Below are experts of layer 6 (counted from 0) of a mixture-of-experts language model. Rows are named router (the router's row for the expert), gate (a neuron's input weights, with its number), up (a neuron's input weights, with its number) and show model dimensions 0-223. Each number is 500 + 40 x the weight over its row's rms, rounded and kept within 0 to 999. Numbers have three digits each.
After each expert's rows: "comes after" lists some tokens at least twice as common just before its tokens as in all text. This comes from a sample of Wikipedia text that the model never trained on. Tokens count by the router's weight.

# expert 88
router:445561493442477532480561557572479458491480552539504462546485530523456569503533474462439521517521485543460548470531540525459500451498503464525458533441463481504489418555511453505575549541548543553454540499537486508446525522507559479475473487478558468499461461523482475495478525488459462462449545516511555465537460467521508503468519485464526539500573454509476494505442469541458514500559485468536466479502481534511579485522554491404521549577599515447548507416542478497470497585465485521521440511470591462455491479553550501536522500545517506456542521476493449584459532468491529544469440447458577479559524415465497463490564463476499429569530550516526455505425439543440473481545
gate1:485515456448584585523470509488510480431510509520480490480523470499512551532553542504434533587498471506474463554538394505496510490437483483548507491435503472516462459411508493492468463426556518522464530444457553541528511513471513389508443551474422534472531577491407518502552500410485491462522442478514559533561621438488508486478518538488552513518484536554563499506523516526516456468465531458527432419531438506469558459449539481408489505463451490523459513506492466543472483519506505515497466486521467532472490507474468498479542523493473432453507507429528492460515545535548537524533469540506479538503454542493441514439495460406500533507565510494523510436540536498512448449573
up1:546514449510538411458510500481528411552510577524476503493467532444505514537473505550500407438502533466504550558541512510476553487509560526427515489509463554501511562499451511525517534528508513484502478539552527463514539448536487543545556452491472517598458447414506538571535534485491467474442502525517459463557538436429442501513474574558518500542454540486513508550468493456494516473449451544524494490535502521471510473485511449520497509553526484485468530549490521493471419489449498520501449501563488485579475456511544423554515442461542489496464487523538485499588514488477519518476528536487470525435638395507497498566444481458480529474528462498484565478450509378498485477562
gate2:448481513560432421521486556471473487487497469521432500489479506465501470571482456540450519543537568471493397497448464509522540460494526466447570495577478518502458422541485503542490479471564531437470458491472538514514534466498452542480564537562499531506492470458467468525566554516515508410524482483455467434540476480525493525514472543582588421538592501457523536491574500561476545499553476443492473545440512512544552458476460530536483498532558541489500510426516555524577506443499484482462501484444540434568496476496488500499524494442398449481456466575480517508480448469501534568461502468517500530521486596483517504449549507560495478518514516528482494446450444574526466522517
up2:490508482484456526482439545532465530490518528530481509540521425535497496521509533407493527540550469492477538591502509554514615482534565483490469465496505522480472529415527489529490541531367479458486545529543462516466438530481486571460522538490434462488505472523486496516541565501479559577584513503547603546498524475505468542406471515532503508496511479538502492574501442451603473486529534500499460494558506472501478416445522471535494520482593516491546543480508492484503524457526462506518462483505551402454542493541476484527411461493435597463560508495489473513469481517406513525538520499451509464524429534475456549522527501475536493524484482499544495486458490579420497523457
comes after: " the", " a", " The", " his", "'s", "The"

# expert 56
router:464512457506475516462483497542463453531499542490489573511541554602488509536521477507443568569402532490430548467493442574470396505527557439528473533441441525561475466502503497415535507537499563537493500479565541531492541517491474477467482494575533453494494421527489495537538481488470509490494499514500503506504395515519507471480475500518542479519515501495502398527472494490453450551569552459487520441496442564500581458531559514470535584503541474549492431506486520559467593518455435509466485543528476468501509434544442521512489530527411555520527492557550458541483492494486504496504460491550563424488587458473512480410510488516492407528497491544486507524479461489480485512524
gate1:484477561436493475457540492502454523491507501446509498531527371450464535355487490355484482485497491470507499515500496504495453401572490461504396437488443491521485451451521534516515530443515456504470469518494485500507485500527509556462507434496499529500525543486497513526529511545448509483516583540541465505493521514495551548436476473455427487455510521478478487525556580568498498474434475499525446543444546498543465475544490493525459508489547534478410539497516475493490549526597543504485524516539490546531423514486481452526501509491546495468516494472542427505406532492494548501505465531584525597533474547519473489483449545555497500479494571461472494462475502541562474525411
up1:410465542538423466528447509457531464398540504517448495469468458470451521463465518453510451457523576494440521510477552556499447449573522491526495481499480526498494465542442452568465435490537520549512509465501426511521523505431513452470467488446499470518478447575493498498406549497531524460522524549513495344506489521460513554453515448468532484508472545523529527458539467481533511435501545509500474443498562530534469526522466520448514517519515536549498531429529489546532482523496532514444473521510520559518463471424534482470524570475540482491584517531589490532424463527476439490427481518539508510542572440577501535504467468507517543564522521444546515496536431500544547528544
gate2:471477489562505503533527481493491516526484562493518467502514477499573534509536528485474493492524449523488574489473505589478478575482525444489415535546511454469546473575541649548458466514418488493514541508493517493453503458529540497467495551506509498513507487471587534484545482481509444478511474516510458438488452532486544509511484505578585472505518431471493482470473496555572552500544558523579496420450447555524523417453474515494480535538416528498481490496572486497497440553530501490500537473499466505544459522542535546462510486568458480437560519473523489525464554513462408484575542532530503490514522477533464534445495499502560470569482466550567556509466539377434529461533
up2:468550494542475446560538454505498572543570539515509505490493455496542488549514535482483509554458466448524491522574457550589499507557518499449478493435543515503463528479513512426524552520562486553485512561526584483501517544507420515439387557492530493489530522497475577461477485548536476491515514482451390430513516515577521509501507523540481446522535552427478471363508482535460525520592496483530485445534462488474419504488515477475448509506515437545473462497460485487515464530498507560519444485490499501522519564542516576526541458490490538459406459479523539489449474456517542446537467491557480527447494558480481489504406526507501523525558562466500522464452576519489537470488
comes after: " of", " in", " to", " for", " with", " on"

# expert 35
router:490525513481443574499507481481440500474473503505514489487474471617418506544553502516475470541527439495479551499493540504497394510518523464507507591507436451519469511561445453464484506536502494477372558509497492543458501435487471508514462474540481446429495490492484534491457527536509501527491528476500567550511468429562489541486450495518501475480584441444503446400479443578448496490506553445446502495445487528569490494550549505494518551547485488495483530423442553428490519542445518508510471492556505478493486515505503567516539482568479462501547526458533474517591427511465451493478456404514515484537531444509498450543560512525503470543560543535497466520487443593437526481503
gate0:598540501502424570506592490519329545518520563539495475464477470497541454479480596493608469473435502491547511476564524488477522502532471499504517431483478453471491478458478534498509522481659446538526489541535516471480565485511461539471535500469482452502488489454565560542456526548476512569515536448452564530556467477489530496504492439533567507499486523524510497484458497535519542503522534466527503537489482529494455524499473482478530549506489436470487504509523513490446477469463498453460554444574498507519522531496448549450556472509517492418515507473510375486502524480487510488477462569509531503508535531425470466478545544502487458510531430442519447570518519469470482452517
up0:519492504510457488482545485435506565499509475492503506537495536514467494454588484487539483487538567548490478479494552407427445468486463477521421443553512473521533513544500504541566407534498497518419549488476541522431485549499531513473487483472443395514528505542504510520488459530485513516443568570488530509521449463517495529514553559519466534495528491527519462543540562547467540621495473493472515556530557458489509538464540472533506506534487483550511490521480597492500435480502475482492487452483560449590525469456493457478455504455509486446399507505483481488515466530510456458482492493389551526541496427550513499479575546440545511501529535514507466443512469487584398405471
gate1:486493476523597454487506456498522590460484514563466466480446500390508505474515532575493437460545571502461520594450529505516431495514498501498545462515458544523539542535475484472484475502470483527496511486480513430439562517509501581508456515510530508493463465520543500482574492549413521508522493510529483545512464503519605597441564377462427470516540494513536485520466548488508517462492554455479425442429514573537472504477510489415500518382447517477619494510489552463469512556499495453500498539506568495576438487492538492501500477573500487534481500492524542502513430492478477476502457532427543521511537423530552466442478467492494485481499475475515479479494516506507494499487
up1:554555470514500522512452477516493523489421528569563501456529549490456477530492525520508524455491543585508467452516538488539425504450571590507493584465520519565532500426541532452518528560518529443445490463584502483532513485512552492449560503521480516524467531518540581512477469549519546495488491484529563538540518432521524455577527489467526497459479497488489406456453492487516480465450406434441509550428532559517504518550558487487533437464523554519511508447536499516475508457516479507542544518515446505486507526472461475482539491437554524478432490470569515440505453548460496470440444490490541525541478537616490505625463482487506495517518437533432506522511537546485457569472
comes after: " |", "|", " Total", " 3:", " Set", " District"

# expert 17
router:448548474489487562481584540482442443560449535482528489543580483573487511482541517486478552543451500447464529508544458491441470465499471425534458507487501498564447458499456424386482596481484542527446503523527532500504542551524529491528486537557491424432423480482490477459461541476555504584560494497448533531512489462554459480488475486574542492488504512466484476471509440452463479520499469528448517443467452610445510522515572504407458513499516462519527496491506507488462509520445419494472492557474469510443461450564468555522467472581455523521510497492569516571567480489436524491443460495484496471516513512466502505509507423474487477570525518475478503512493447466479480395492
gate5:470422507480434473539514567453521506510478516540462445520475523477513432507515538526474497510520494497549484515573415557455473504481510500485476546497583495517498541520529465492503430496503530563527501579435472482475424451541504512480467552547457562505494472544433497430408492444458480508567574528521530478434470495450507463504459589505533450422509541461466542460490474514533503519552459543515493488546525489465520561394471503476462504528433507503524556424464522501476499532448469475563519489480474452507444511490470441473447477531457478531521494474496477521466444483519503565507386475547479502469430558486535417565469484476509509464465524467491577515529556520502612565451
up5:444542523525507544464467551538515490492490463517530500520525486476501518465464478524507452513480528512509510503508535478528559454504513432512467588489463614513490548478516531516445478545503521471475500548542520541530564498472492467509463514609459512551553514454442497422465512554503545482547510462505430509492554458418425511517501571491396511459518466426547532521492486445549549544520396526495529413550473567565559487488602476546550475539467470425509494500460544522552508513522484535491533632543476522529482484496463524511506547499544502460421550594514499526508524504463474512554532474471537551494493485473509490431527562441500510538558534454492482497480494507545419540516
gate6:504497501441488471480502509441408497383620567576556501456462508520498449460488467439514486528489460506580507480484489455521455403510556549598530564486519573518493494493544437525495472442522489440535498508456447440462502530461509481506557466501521563581454452506458484507467506506501517585447475563529489534496544497488487493456507465444526571471463504450497559502522501537541446510509584542512492405497513504449527528520493458479484512510520495479546462367467493520536529506528529474481439523518438507488475476493511617442479423470507532494477494518499468464526479457443581509491505483527516467451438530524467452554511530509482480536528524428469508465459524483528507489531
up6:569545473540520512531548497530557430482428454415448534511484478482503590443388447498497464489572524516546528481501526499465499479523547541466503430543483489496486428521463507468508469486488469497486522432522531545443481500510536509455550517504588561489500534421530461450445524538480481507500497432449517536492600493509519428492565522497533535580414513491555512481522458529512518477534479593478458481529474473489557507497533481464559512446558522489480516470523520483492520502460476543533529449519504498561517504508487540539485471583497544518466529559558469524529528512457496538474530482464515472567460454591399505533445503494587559516618517467499488405511527533510497529524
comes after: " the", " as", " was", " is", " a", " became"

# expert 94
router:506584557457493520468527505491483505510456491532549551469514549547423554484494444517450485472495528486469526459568472485422414432549466472523522527440476486488492483497451470449554507523536526431481442512487473468439525531491524532450426500512496449478488475521547478463429598449490520573468528481519532457506494556589540456403496465463546483514519473503476464476518493574515468470582464510473438511512410517532564536544594530500541552506599431506500447487543594503427543537486485511511436468501523526486496517544500573493542491551435459476515490464517485514499507436490461467455467443515461459534506479476544456417547479534501496443519472456508456494485450495464510445553
gate0:527507468481478488459494507475533497528510491432506560569552477496458442478517423534462625457508547429534527434545464552582559565482486511522476506524514441508526502525557495495555485492483496595429492531460560483436554484520483479490482470503475552458505497539462505495472628500493520498555505501507463513540432495540472436516467543468570530482541516420452486429552484463482536501519495518474455488502553498616446494508496543476487501500488484438546585439517566501488495540523449528446526477484423473541463450530468511478414494602502526504460497509472532493531500533428461473529430529427526470500474501483534594465564530510482465504509523518481504540512449540457556492525
up0:522527526487486543499539443526518488554560416455516470462488510419408513477486520494543490470468500423569401570521511474463556505525452510522549520570507509582548505463534553490476451528444483590496529530504580534445539490502494491594529518526494508529506515483486546495465485582489506487498480527493535545499490502458502552558547475450520512480409462475541447470565548432441572445495529465492507547533552500561520473488526567417557439471486471468527582534495461507516533448481566537530544549508459450496525458491464473462521497445532452507501489446477469502479511523463484572540455493521538544513514534454485539582526404490522522567511526510553546503569505519578498473513
gate1:538441466508487516474521481565472464521523513489506470524521493504542467557470528505553495505486513490536601491538512557489481474463561559462517438476481462550444526517499455463500485523465485450442531527559469594522553505474519465476503551495519504462518499484511528535495554529510487492515492457391597555493426502499421520499467537480498509491517523468526510444432485473428523559475476456460490538531583432526498561536558412530516521466554504522580520485514577482449481490466527500544432484435545504508455467475427473455494508535503513513503518544505511490500521537407514512502545485515568493524508457612540543503388514473456590477568551529482476531591480495482568432577
up1:499482538503516511510487527549504482566479493551478478550522529524533539481471433544505502474528500457562389477492491437500539491530485553490540495472565573568476465506503477517556512540533458551519595470506539514508499459559463586434532494443548494544579501478562452499519562488498461465502520571535500554539531436486529503487505498606455489489535491489452537463501525489520487522606532503516481508459449573515448488559496526463531535491490507486549474493516522424416466495562604476515512543487444534505540541448423501567503490501460473535456510442459494532431478537517406497501427544448489595471535412509418504471520460493545474478493541477470531501483529518442521557498
comes after: " |", ";", "__", " (se", "/", " –"

# expert 77
router:473521489447437491498533512445474465487452463464564525523529532572530551502540512477479504469428461518487553440537441523488396467482479457528573546501446480568474458521444437428517509484495479503491538491495504551500520437511508493510434455501523480492511506511485498485515537504529461570428485417482552540512533447562518493480439481526487523523615459480519475352571499554503509549506435457495509456503457544517529512576535491468484565484537486529517481431486575528504554482462407491501463467502496528498424534540549578551585535599521515487547498447508482533502535544457478499467465443492519490551458436538524453470565441510511468483539513472523515492462457544457509516523
gate1:413509488462468491498543399507472400527496579546506444544525473535427471530533541449493465471485460538525467441492435462489455563537520525510517549478489492477490523578522515442524556521520528486504514519626469518439447527494568511495545518452582553480474542483474459475513493489460454481469487444529558523522466500437441502522479518532516555514515532492490528519569485511522496486523498547468502529517513509438493515518457447515479523508446476503465523492404520469530511523528432395482424544530567504478449571495472519535450519483417540526451505476463487513551506497552495535495495488417497568480452501487471524510606483603450514548561536448458436447502480537480530528443
up1:613532492492474416505495488509436530558501478521491497536502555483455530489449481458501488484543502559530463505462533486561469453463493513524436501576513558500561478546508565574515490461528509506551541493508460483497467532520452530559460467540481474481459537527500450445508473423586506544504509498466521492488571502474531491573456472547516524536502551514527516487543493587447516589554514522479474484530496554482549432481520477504537535479543525486530564478419384514474555499565510517549539508425543514518471475499562433492440506537611558424514506551508510507446526476479458458432529484420541521515491511493500542487452420531559424455479467522450491413541472486482488523500
gate2:546500471420529513510568621513450537533525517544531484489557522512490511520448443452471542513494551453433513468552526607521533463449508575475441484480489489484447510479460502441577440497501532494472505519479519515469557466479527509596504522582447538477508462462497481550492521442468509522475500514474439513527517489493510464482510525537459482469523436464474436422466489509532449478519531553493440371482493487524522507551468506511529476502492577487492461549460459443521433500464530553491495477476494506599538492511489496526509534510573466522502477487540588514497469507500468431512565526473475475566463567478517482525425576524530466514547467552483423435554516446560560462431
up2:484458483472545411509503450456489552509466540521409496480433514497510517507516542584511471513561480575507551471523508504453487568579479469535504528550598529514434507499485542552441541476439497485449442449511517483523480505426503582526507502465507468517532536475530540528393611518475513523528495456551520484519540505497475430506493518553502453502532562593597490580455474485523519527556514472464535522491459477473563431519434460497506527489527486502422424497522467510491502507515537420521566516503491501559471564489462489478458507585471489521442489533515465524539534514435520460487515537543538566486481404497527527487500433419507513511491493453468494505459515443535465521559
comes after: " |", "|", " /", " 1:", " 3:", ";"

# expert 23
router:470541441413510503534529574501479474556531537597485442495545515558488473565458489503454514546467554486477522486567449520493472523497518502488561530430480473505506495572518530464474495486490567508484531484578453567503572538497506445543556494548557518476489438486526520503512537442480563500525524545457552512539447503576496491488428509511517478539531568509477496409520538475460476536494507459481543498503468581492472460574595500510572538561523504556532505510516567458443550601438464475470450520493480512475453472524520550479576495561466514478495523511448441494490510501483491467454474484480541429580503479527507504450500505531542403471572564558509490476534404524465467488540
gate4:470535407453503563498499534561468496438468509547484547509510525530565524520510531399546517536507473520575535545509475474501539497511538562486445503531509539579488480511484444487549484500553574536480519460502510513519525459472476487550515514546568521518511483502501540539525515535518538486491477515457444453525553460506600496515606401526490546529490467506506544466455498462529547551541500456598462428484523471431400525512527509527548466488483552530469567523522570462527514463497458478418397491549526509582518495513438509455470527463524536512422492504523525481439495482468563501491446538528566486554483458565501504457452489488575507526493517476452551590482499530480420505511
up4:465582449542527505537478494539454454437473503469514528432511447465534539549519510498509457478518510534493462475456447542543534539465481423468523500585507456542460519617464458468537464601525546490487481509402481477543526487522499527513490435494566456550517546524521511480482511490471552430548490538511527482433552464477529471540464462516530558494520479595536506586500466522516473504529530556443534500512432527531513471569496600569468532448512549509529463453456562514446519427478519500502519553484513487497582463514495423432591498509434471513525487463489491573476512431536498499454433494460529585491529552529518523504524502510520482415490484479538557512475534460515450499507
gate5:462527500480541529488422531536527505573477457524528516484521529556458454553484552451454511468520465513511545497476534555546481483470438532513538429467503489560505489532539484510459521436538519452508555407484518553537488475479575497526566538533522550425529520501490548492522484493587440480461467521516522553541541568492515557450524492525542458510467448514579473502491554398579591546493541458462509533518428545486535587524502519480479479502597482501500540539460462545539529477486531553521412503526553496464469482507572545562530472543451506551517482577430476482473475451511545533525487454497444566530455477457459550496497530532408443536520475469499494456482498565502531532552
up5:496549489427522497537493440498555515471507544578558520446458471523554444560485516547490441518542522460536521463515467426552563484515472515512473526511500467482627499434552488500432512456434525530511420547475415521456555426495529477472514490535439468590483582507527494514497542545437467532563537456488524556593512489502473441452510532427478499568519438540490473510529515528444490428602529495475469449505575498517539471531572510492495477522544523481475515466491536483513544470497487536467584500524464454454479422581516504505543520469573516492510499522474456459496588489498525440531500518516553467544435477464540467510507540555547480520520486524492466456455538517482480486487
comes after: "\n", " ", " 1", " Party", " votes", " 2"

# expert 31
router:517536446472471582486533559564498519495502514519479521467541519529488511531517479520503501546488515561457539483546479595452456484458511480517532590492476484487505490506491536455485484452492556520459512540506477539581513528453559414520454472524536470479488506507510554484460512444462529538536528527496531455552462513628464474531462557531510483501545504473386445435442497499450381527545519496486482510471481530387533469536582507482579568519548453544518486470510556568482567541483465481412478530501495511427448520525488546448520535501506578429530525499537452466498507511440500533436497478543532471519506429476546506475508499503537418534557509521483489489446425498462531478551
gate4:521504462552541520477428461445473480513508541456485538427481586556467558552530474510505498489479486527463469489606559518544487493493509535499480486546540513433500516503500517524569495484521499472476507524521434520559490546552502466510523420525495558519479500497415462512482440583515538467532486546459564579510584491530481491473431500512417418478541555524512429464460468450526443511451394495430457526479530552516519490492475541480522524470486565582437486500505539521523562492493449487516505497480556521507489509500506413516560512497474572415598478445520461506445511553463462527537537431537548441503479475485470474469508474556452498426482495545486507564537447522453453492530
up4:545480538594493526443449539469477604434565453508498468509481507565512438494460428472477564485473534581516498485468489567451563545423477506581534532566550477445525518485570453462508492529541466526538520471552511478505505538521469470556495502523547502565511485569526491537482488541494480489463413451515503513550530431510563496460498483514519510498549444484496488547476519521441485515482540492533548481487559486530537496466535585482465504460448510500521478429595450485491522456511450584514516507435551520546497460553498585550509451505492483509501452489519441539547519525433525461588547380464489548467530502488530546520441531518514468494482428546538511495511535521581505500527
gate5:540564535476581480449490476504483419587468458493533458535507485560474473520529500489530532468494508468531500570519503563507482502450498521530492481537435519462504493485514543440545510520512489440509515509503539549513520518456626536501513497473508446440515518563457483519543534539472554461435493502508407520497532479491534523486539495506496492529451525451491368505551489550523464490502502495500506507460436501470518518529400504515554484537507538538525547529511398522483547533361517471566523501494467468487462522534521518442493477477523454517563405532571562526507514413489573412442508505427494551453418533503513569463481507489499492512531411526496476460516454554513531501541
up5:500491484518434511499457519488531485513498509519477536456501498531519542567493455500497466472548545525421428509509508582520469513501483521558480500457478442538622519526520502499460410546491470465563550479508523534472529455453516472528500453494362502500579508502463488479519488491510478558524469529453468475504463496433522484518479457490471500512479481503516411480435478524475537517469513510447492469601556434528542520482530517463478485517440413453577469546449536584491528481522446454512529441510518486435489453469558472516508455449461515443478581517490520434470507549453489562474561488497482442459478550561521466457496523512507483551524454516462596524594444504510508397436
comes after: "\n", " Award", " received", " Win", " won", "\""

# expert 83
router:485498453489494557482512510473482464535422558476563498536500539565450554483534507531461560525502525489457527464508450541415466474527460464557457523454485530620499462524490482499545574539523598533489540532525495484454503543478490447523457483545514471448478452480489593542494525498462514545489477461518554491522461468577454483478493477515618492480503455475511449534493509522500510567526473536469489435507466584501554476509550574404526538477537460500503544477538504452482521541508435464432475550501512512477482485534511515526518496550500483495502485469510471550526488536505523478433446493460539410558559538512603511491525396510456386564507535487490505531475467535523497401530
gate2:534500428479480490518502501476424443465487498463459509488449520593531435500529532421499494496529532379418483546490411537506450502525512513559457486527467545480475457457528502505585484515556486497477492495508479506508476521495554521520564501413573510553492564418458494540526496534479527471512481516548529516533533511556490461541437461507512533546456465489462566391562438521493481513470517540461503500446475492512463469493496554508502466511450489510399450402560488393450468555497477502500550543536461497499454469523514462449469564474508523431473459439448519471492472562450459427536478469504489459460514543493506500481433423438475489513484494413507478467482517478505493440527
up2:523467503489537514504449522496554467460442536510474536587461539526470444475479581483450509509494448444444498516475477500540406467479490473492589466456552492489456467539518584519530481481535469441482447474489460480526516473517489458530577518488575467483479467608458531522491455487566478550476435462513543571481496536546442493503483482461535513508443526530457573518472590561526542479445528455496499526482489450515550499495471534576539495422449469534448559467464514557450458513478523493500506465449425462432493537469543495393496458487494561521502566469529472427517527452486472476523518463499478487428506581504509473564448505581518472520500533462508591447481486484550445497512
gate3:417457506482479428471541465474510486492450502459523569468475433481494576512440529484505502478495526487496413500524515524457573506521450510509468466492440544530514494459625534574492470498572588496478462561477506544517453487546492451504574497443492485520543493466518508544482395521467464516529454499471444589498500473458526530565450499489559499450507514550533483445532398531485480531490553497466412465525467532557503488436420505566554529486527476486515489426483503464466490490571534544537511558525493531388492507482503540500447542513501543476472512528506525469531490494509546505448503483586470516399470562549486501523583549555538499532543525459509472495529443494502456526505
up3:440572500546497458474555495563481454404553544512482419504501454473510402505511466580415556501432514516403488528413532542519519546495442536491556475463528505497475532577502500472511487441540468513511430491538512459526487556464484534469483513446462432517457508525566466482556586399493490531488478472529463459479504506435442466519501518453552451374587479552478500492441498469495506443481539457504468597483529487485475393445551528536511492508455503484534464526498536476499474490506498571519546546503502459501505472532473505536479546510473511593543468481488521478567562527525512539474521522473463475494470451492546521514460539525473453456482502496481556469501472488441482494469
comes after: " the", " a", " of", " an", " and", " with"

# expert 2
router:526516503431470485511577555491464477489438518512548552518472545499479564560545482482477538554443509511513562415484470545447447479501509416510473557512427502510492452525459478447520513501507476499465530514540524506540548520535573488558485426522578501466501492536501470493494497483550463544472472479513557520526532518556525490535459487516508463487570452431508461412535522458405513584507535407453467483536500543486530502513554581436503529501497462558527509500553523538496594541475427501490504512501459454445389554539508562501545511497520530454478516520512438478473515535472536516420446444518494428489492452506508495487559466504564449494553589546520494481487465492442541527591
gate13:444565495509459457514522493519470501489498475444532493499475553532488395514489485572489501476511468498527529517501489472537418509466551520462491484451544423547506519502478480515569509525499495559453559542499449557514564524552548437468557532429493501578454456479487510524511498521526537532583498454528478497450533504516544499507458464470535516449564512458483476558491532497494504542486505471485529500512552431613444454452477521515532545457502590532576501482515433525571497486485497465466503431515575451522506506518514557501448455477532519495484459541521544561460533564450384448556484475527528572516485503524458528507456442511517458502528529407525612496601534512550524435508
up13:491496475461503496465508480467462437561569571509501500502551518581605503512540463514520518493569475478449520502489515468563539493412472497456541447458516444465508436446416413591532429545498498482539460483545485498520495517519483446432563498486535507502476505471509517531529490545504543468463453466526451509570512558425475463461470462478527476501546535499534546523551476476512544459542466413494476414448565473573554536500472545492525501506519513563526504501464494517547497425497468485495475527475429513528480479465566518612469559572513521502462547497477537461542552498588547529479538523425475443473556507480537508494537459505436488548497532553461548515455556503523434523508
gate14:494518577462488467539535499520480511528466544529486475439522506489572545548503490495574455518547495440533481547477546530471491485494444517537485532410429489439438452441500519475456547434500496527504480460503493508541472475491501535405445504462531555497530513471532418515527582531529474526515468495596447461540575535515476528528483509538504476479501545484494523437454479439467510467457531569473464550497447520502470572530531521517488462485420543548541442487542441447530544462422484492518545492451519494490464536498430508518501497520434506515467507473458535455504454454492533587534522534474509477509566566485514453544405494506500471516493639602525488455468444529422481545484
up14:491568540507496542546519471549511535415484426542481514432494501430431533565509401519460505518590534534521506523518531492523486528512445531581579563474552519549509508519450528505483462500449498494500495559472463431550488532587534484471435436574538471499514508481490485520588481557560472492525567497527522463404465472474571441465518458403499536538485449474443498483419483508492525492515491555492440480462488500527572485512511424485459511522451462503496489466511475533430487463522494536500499512488499532431478526446465512462524522467476514462488482566542505541587537470520535550495467514481545498511453477544384460487518523474585476501457535500436489455530555447521469500547
comes after: " |", "|", " on", " /", " 1,", ":"

# expert 33
router:465574508487515500531541555482456475478496534536519497459475527553499452556483475470449630517468475463484519428523456532480472560502501479496528511451423518526505476502458479458513540536506557502480540441485500502477521478458510440550540550486506443451494450469450559482496578457486463505531511520508577524495520451527506510421356442560551493539533458481475554451490462503450453508547522515524496480519436545516572516593587558457563557571586471532531470471506528541438537518513523523505428547482459482479441522500526576478566455544490472524532469530445507519528539541488474549506471450454511439538570487499472510444564500484517494436506541508465521539469449533488449468532
gate3:541479442521517536476471529507516505486395535520518523466469437529538522497482472500485483508501497481505575548441439472555414523520454498493437458430500531493475440498522427458529476524459519468462521443499507504514505403514456527498485523491554530503539530443538547419539482492521454566456453459448531461463476424452475543487474452609490516466508495467501576409477488422518458518473495450546492494581510550538421542506538523520472526449483525522516530475469537523506516590522539461444520444510422462469454449450402552510509474479528491560499487516455483448509493580509519508510494525526504584558568490473506457544546520575566498530500536485539535511551454484529560442481
up3:523520531511516513504508534487446487538507488489455469433497509507507491524490519555556480497547531536448568496502533447410534494425557461542510493490489509516482546453419560554494503508535563476509439474524449485496485548476460497584507523491453545494495488499503442510530550485447456566432545488499390482530485545556597448463495492442534468434509515558485546497484483532499518461554518541516562484462541511485439461482512595488521481481580508483454596537491468486388463559545493526491523536466549452582523455530475498559443485540508560449469537524514553520526537474610448546468459497464457497518474526500526476529404521508483505510513447479468571465428573505515501555476
gate4:488496432463467515493438491527514473541509515529508528461493440524533536501478495472460540475516485475510558538477567401486533498513516543471574437600478498476477497538529565489571523448494527485502445521517528549496482439468463530477604477497411430520488454560510465394448494510487536438516495496546466500481531456465496493395468494518527516500584455550458494500548451522525506498486521478520501493480470522412437470592443538496460473524560482542472479480505490584500491438506498465461474506505479508526451529578510437573546529469530481491517463479465439455431469441453499550494495501524502439554535453533400534576498561542466552511442439483461522537454492540446499463497
up4:547469454526578538468459513454433497510543501560448511456546541515530474476527455451483528510502540523454448566481438569496498542568479440501421422536462498529537515553498455487507518478443450461436479488551490534561493548486491520445525535545449533515481533495507495432483474550517501477462474516519489434547469446491492500462539540561520547475519539492505469527446435552508474352482528449425490559478449513571486526414466528503487463516441467544529488485470490525493500527501526485507471507511496564507490491458496531509484517406479481504450510479488419548559449462459471519540507591505467540540433578516477583490512518465478445568567422497504451504557478553436533509539
comes after: "\n", " ", " 3", " 4", " 2", " 5"

# expert 8
router:493567491451569535519521503483466406499489498549550516524577478589470480480500447479459514552458531442490553437472471481455458450527460337560555578469489480541556467498468465406508523505525500523499558487481467517456548429451514452487491502468512520444578520541549493461472486455516537552438498492511510459487474506529482567468401535560530508521542448500465467437516481514525461520541540469461465475490498510430528519546580574466571560504493441454514504448493508501419504522479529524492436501486481476495445483580531543461519492495548529528503500487502486589527492460468456462466487426477493463539491451486548489518540491581551538451535510497470459516497465457493482455510
gate1:412466508428529562540520465564495495469509508490489522471548505464445554447578522479453470504507525492466554456440544434525547527579530494550517541552485494536442492485476428491387489514560489505541551564506523496528576483561544487461446485467510465555551569511513463469492561520481498516532507470491497444540388453556436517509477499509502505519542492533426430451500518428515508477438498529567541546439496411474490456500454508473462472503526504469523527520460468557502579459500537499496503505428474484494488509460511508499496456488540433486538518525517462489452536490519490540603474446548531525479555510492634500493538534500549519574513461537438562451494488520473490466550
up1:488490528499508529544456475516483526525467544573544500470531485514527482537441460564456502488574615558536530492512464474488542578506428509585391499486449467468497517444517502535516485517530524526522419450527483475424506503519529560551498465510506467544477523516503511511524487513532523479466460503558515575451485552528582557595493438563513549450490472544544461526516513519469549544498549446545520480491523530565503549576490592554525485449434455478443530475429481430513519461448499525502557552483569478504520478502442548460470497571478525516529447459416553620536487459506485522507545537539493529531520531475478547521541463545520447522522536506499564480488439501494510491487
gate2:463492498489464525390529486475497446426537547457448427559517520527525454513456484450469464441456506574533494525455494558434480513452538477507482501485480525577505514534460486472456536536469627506464448600491495510587459560440494451533496468496468474434605512459510487514504522486528485561467493507468497498530403533497499446506475511562528472538517468519569554469564524510416438532456545482526417547539540456507473472474517504476429486554469510446542461504461446481499512525434526514499530513508415503467523496567502478524516540551527484542519495449454465486487572544534531533485550526529484521505539516518413532531498449480506509576480515501530560499500488582511437453527
up2:558510489468473510465509477494480385484497554453443456487492491524465469473484538470519477474466522540460420484501515549397463561486515570455570498582470504479416476524554436511509499492535477468471509449417520541486504499494474567527504556480507543494566533456504532508503552500467560511510496484476461495499531483468594500409502525549534453521437540449455518430527466578472467471496473526463562461549507507471526539562529546467474478599522500465573442464527554517473541419516500490435462567481487491566555497479526538475543491473479478527471528486456492420489590589570506563500484503539529556521551482528542539505508496463437533495561505548455501512435544512455512473489
comes after: " |", " —;", " 0;", ")", ";", " 1;"